Weights of a small mixture-of-experts language model, trained from scratch on English Wikipedia: vocabulary 32768.
Below are experts of layer 5 (counted from 0) of a mixture-of-experts language model. Rows are named router (the router's row for the expert), gate (a neuron's input weights, with its number), up (a neuron's input weights, with its number), down (a neuron's output weights, with its number) and show model dimensions 0-79. Each number is 128 + 32 x the weight over its row's rms, rounded and kept within 0 to 255.
After each expert's rows: "gets" lists some tokens that make up at least twice as much of what it gets as of all text. This comes from a sample of Wikipedia text that the model never trained on. Tokens count by the router's weight.

# expert 4
router [158 163  61 102 116 116 160  95 149  91 163  55 119 116 126 106  76 175  75 189 145  85 121 131 134 101 122 123 104 111 126 126 100 107 128 151 118 143 154 135 104 177 173 166 147 136 131  91 141  79  55 161 116 113 210  90 188  42 174 124 173 126 133 126 179 158 162 136 119 120 187 114 155 161 138 171 178  90 148  50]
gate0 [180  94 148  90 142  93 105 167 113 100 167 138 112 140  84 186 123 168 114 145 141 138 110 107 114 137 134 152 155  80 107  79 123  38 206 132 132 137  70  93 130 155 128 124  97  43 127 118 110 109 208 114 182 144 150 148 110 131 184 147 120 122  99 114  96 126 133 161 126 138 101 192 133 137 128 136 146  85  87 150]
up0 [165 128  92 130 155  98 143 108 119 121  75  72  61 117  96  79 104 155 135 147 197 101 121  57 190 119 154 100  81 185 120 187 127 150 126 128 127 173 135 204 158 114 144 125 207 121 118 126 101 153 131 158  95 146  78 160 122 149 166 148 188 165 163 162 181 114 137 159 109 148 134 127 106  96 135 126 146 133 128 150]
down0 [112  93 105 140  77  98 105 178 106 100 167 149  98 167  74  91 142 189 164 177 123 164 108  87 150 126 125 165 180 129 153 129  80 180 117 128 120 120 160 141 116 118 151 140 128  88 112 141 111 137 108 171 142 189 140  86 129 125 172 254 117  92 196 161 143  51 152  59 117 103 120 128 163 145  56  88 159 127  89 123]
gets: " ", "3", "4", "8", "7", "6"

# expert 6
router [123 126 150 144  97 170 119 168 141 167 121 184 147 119 176 147 130 156 122 145 123  82 116  95 154 158  79 175 128 112 102  94 148 155  88 130  95 104 164 154 170 187 118 161 177 115 166 106 143 137 141 101 163 173 169 122 125  62 124 127 135  71 120 121 101  54  92 113  77 127 140 100  86 120 183 102 129 132 173 111]
gate0 [167 144 117 184 150 132 141 101 170 195 148 142 163 164  99 121 145 130  88  78 144  89 130 111 104 121 164 170 118 175 168 141 140  94 108 115 149 127 186 118 143 117  95  90 155 174 142 141 123 132 162 153 189 163 115 175 116 103 174 155 133 116 100 155 108 124 113 132 129 117  95 101 117 156 209 159 116 131 163 141]
up0 [152  72 179 158  73 109  85 140  79 195 165 116 146 127 142 112 142 121  99 158 214 164 143 121 149 110 186 131 108 129 120 127 167 147 104 163  76 151  85 152 118 113  93 123 104  98 151 109  88 117 151 106  91 116  80 172 151 115  65 148 118 152 152 132  92 107 120 142  61 101 140 165 169 140  79 149 115 149 171 109]
down0 [131 189 153 132  98 139 122 108 153 113 148 136 159 107 136  98 187 157 123  68 134 146 152  98 102 139 148 172 166 164  99 162 152 126 163 145 145 175  98 134  45  89 125  79 105 118 133 105 121 119  96 164  90  86 107 124  83 163  90 119  80 100 190 137 100 103 121 121  91 135  97  93 176 172 146  92 136 138 178 157]
gets: "1", "2", "0", "3", "4", "9"

# expert 5
router [109 115 151 107 105 110 115  90 103 165  95 112 103 152 104 132 136  86 130  50  84 161 123 171 115 173 140 108  86 146 149 154 130 176  97  96  83 120 160 132 175 108 103 153  67 171 137 114 157  90 149 109 117 126 166 101 131 133 111  97 120  99  95  46 159  73 154 153 117 123  98 144  93 123 158 130 136 151 151 182]
gate0 [ 85  85 190  83 173 136 104 151 111 100 139 141  98 149  92 106 128 131 185 110 133  61  81 164 108 162 158 116 140 125 116 116 129 156 122 142 145 103 138 115 191 132  92 121 207 142  98 106 115 199 128 159 164 137 119 132 111 160  78 136 116 104 111  91 177 104  89 140 154 106 139 169 134 125 141 115 212  64 133 146]
up0 [182 114 171 159  36 142 110 106 152 156 172 156 193 135 143 132 110  94 104  82 144 129 115 114  94 122 156 136 121  69 184 140 145  64 108 180 142 115 117 108 182 120  85 138  64 161 155 134 117 146 170 144  87 112  95 108 153 177  79 135 156 137 142 118 141 159 102  94 131  80 132 117  85 148  88 109 180 121 124 125]
down0 [130 102 120 145 134 126 175 124 163 135  78 158  62  94 158  83 119 143  98 100 184  87 118 111 168 140 110 169 137 196 119 112  68 107 157  68  63 118 160 158 129 117 136 113 108 116 129 165 138 197 125 111 157 159 101 128  36 137 129 167 188 138 123  80 158  76 113 140 114 140 150 177 115  88  75 128 138 122  24 169]
gets: "\n", ".\n\n", " (", " |\n", "-", " \""

# expert 1
router [177 138 110 147 105  66 177 146 160 118 133 161 158 112 162 137 187 127 122 133 129 131 162 118 139 104 122 153 139 154 166 116  96  95 121 147  89 143 133 119 112 168 116 238 191 190 132  79 168 135 148 170 143 169  84 116 106 135 128 115  81  74 111 183 105 122 157 231 148  74 144 116 141  63 156 105 117  89 122 140]
gate0 [ 95  85 122 113 133 159 134 124 176 103 119 145 128 139 101 103  99 136 129 168 104  96 162 140 158 163 145  86 167 162 169 181  33 112 139  57  43 132  63 116  93 142 150 154  97 128 101 145  85 105 111 128 131 127 128  72  92 125 116 129 114 111  98 128  66 132 131 104  88 131 142 192 112 129 150 136  76 105 118 197]
up0 [139 104 156 171 102 136  48 160 108 141  72 139 118  97 148  99 169  85 129 130  91 145  98 122 119 128  76 161 176 147 128 105 133 157 208 144 136 116 138  78  71 135 147 158  91 139 130 114 109  92 108 139 125 128 100  97  72 183 117 114  77 157 152 128 148  54 128 170 149 124 131 118  57 136 122 130 164 115 111  64]
down0 [105 131 119 170  84 147 115 159 130 120  83  88 159 154  89 106  98 219 145  78 119 106 141 132 118  93 168 103  93 177 112 118 148 155 131 118 135 141 138 137 179 131 102 158 102 144 136 106 183 108  78 162 148 157 152 186 131 111  86  65 132 115 160 196 102 153  89 139 116  98 164 133  88  96 109 173 121 111 151 143]
gets: " |", ":", "0", "5", "8", "3"

# expert 2
router [116 170 104 115 191 152 134  87  79 118 112 141  93  91  62 160 147 168 116 178 144 129 110 123  84 115  98 123  91 141  75 145 167 101 116 110 137 151 123 120 141  99 128  50 149 133 133 161 118 173 140 161 156 107 131 180 108 158 122  94 188 159 134 144 164 161 151 107 140  74 109 150 173 199  89 169  99 170  99  94]
gate0 [ 92 119 108  78 128 195 104 104 111 120 111 122  92  94  58 141 123 133 103 155 112 141 103 137 108 121 142  96 109 119  69 113  99 133 112 141 154 180 143  91 139 120 109  86 120 142 164 193 164 200 104 120 131 119 153 150 125  93 111 148 143 129  87 138 133 114 121  75  80 161 157 160 126 116  63 156 119 157 198 115]
up0 [ 55 105 136 113  77 131 115 166 134  87 184 164 182  78 102 136 136 181 134 136 130 201 146 152 122 108 163 164 109 163  79 152 146 156 106  86 111 137 200 147 139 138 104 102 120 109 107 155 141  93 182 146  90  63 135 156  77  65 187 126 148 123 109 138 164  90 174 145 126 128 194 109 142 130 163 121  73  61 143 114]
down0 [113 133 143  77 110 150  95 143 129 102 109 131 131  84 132 140  67 127 129 109 144 133  75 130  56 121 144 137 138 143  24 139 137  99 143  85 132 135 148 151  99 132 123 146 175 106 110  59 152 123 126 114 103 148 131 189 119 164 137 138 158  97 157  77 108  60  94 111 129 161 115 141 174 176 125 150 111 124 163 174]
gets: " and", ",", " of", " in", " for", " with"

# expert 3
router [104 127 200 159 116 122 129 164 155  77 194 100 126 143 112 130 166  81 120 127  83 138 166 149 134 116 178  96 168 131 139 124 124 142 209 131 186 121  96  73 116 154 108  42 120 138 121  96 132 155  93  97  83 140 121 171 143 143 177 101 165 150 172 127 111 181  99  61 121 163 156 112 144 122  63 108 134 102 113  97]
gate0 [100 154 148  66  99 126 148 100 151 170 170 133 158  93 121 166 151 112  84 104 104 141 143 155 179 108 139 124 154 128  37 154 102 108 154  52 149 129 136 152  98 188 146  88 145 172  96 117 147  97 151 128 146 111  86 199 176 130  75 142 160 154 187 121 140 108 109 157 162 123 107 116 154 124 136 176 140  72 101 123]
up0 [150  96  82 129 144 148 132 129 180  80 140 138 157 147 131 137 107 202 159 101 138 113 126 187 119 114  67 131 101 122 111  56 149 162 122 137 157  92 143  93 118 118  97  98  81  99 145 154 126 127  97 172 112 135 168  57 110  93 131 131  67 117 120 146 178 174 105  63 101 152 110 124 105 143 126 117 134 130 130  75]
down0 [125 149 141 126 131 102  68 151 130  34 142  73 106  65 149 203 143 171 101 134 167 118 134 179 110 131 114 167 138 140 120 178 109  97 144 104 161  69  95 119 116  85 157 107  47 127 169 127 129 142 119 149 125 118 166  93 106  66  86 180 160 139  93 181  80 138 139 148 147 125  69 142 100 104 121 154 164 144 157 136]
gets: " |", ",", "|", ";", "),", "="

# expert 0
router [196 102 142 148 178 147 116 149 121 110 129 201 137 151 132 137 120 147 103 111 127 126 114  79 148 103 182 124 108 156 149 128 132 117 134 107 139 165 111 169 129  88 153 114  99 103 105 171 125 114 123 158 129 129  85 135 189 184  71 174 104 144 121 132 103 147 109 107 135 203  93 150  79 141 102  91 102 117 161 128]
gate0 [ 54 156 103 131 145 118 137 118 110 126 149 113 125 119  67 170  73 163 142  72  96 139 149 108 184 152 126 168 142 111 121  76 149 170 102 130 144 130 119 138 143 115 133 138 143 110 146 108 154 114 125 155 110 145 167 130 141 120 126 124 149 162 150 188  76 121 136 127 150 153 142 167 104 115 148 161 118  95 113 155]
up0 [138 187 158 184 189 120 213  67 117 149 112 118 122  63  93 112 139 150 130 148 153 143 122 126 151 108 130 181 182 159 102 143 170 143 101 115 112 117 141  95 111 136  90 100 126 139 109 125 150 152  80 143 193 106 153 112 140 139  78 125  74 111  86  91 130 136 157 151 175 139 134 128  84 145 159 137  90 158 130  93]
down0 [112 177 133 122 210 136 108  88  94 130 109  62 122 103 150  68  82 142  97 134 166 161 126  96 125 172 135 146 124 129 162 125  67  94  95  97 159 190 162  93 125 133 165 153 137  47  88 133 114 108  63  97 142 129  29  79 156 160 134 159  96 182 161 136 134 130  95 108 104 110 123 164 160  88 144 118 103 116 153  98]
gets: " the", " a", " was", " to", " is", " his"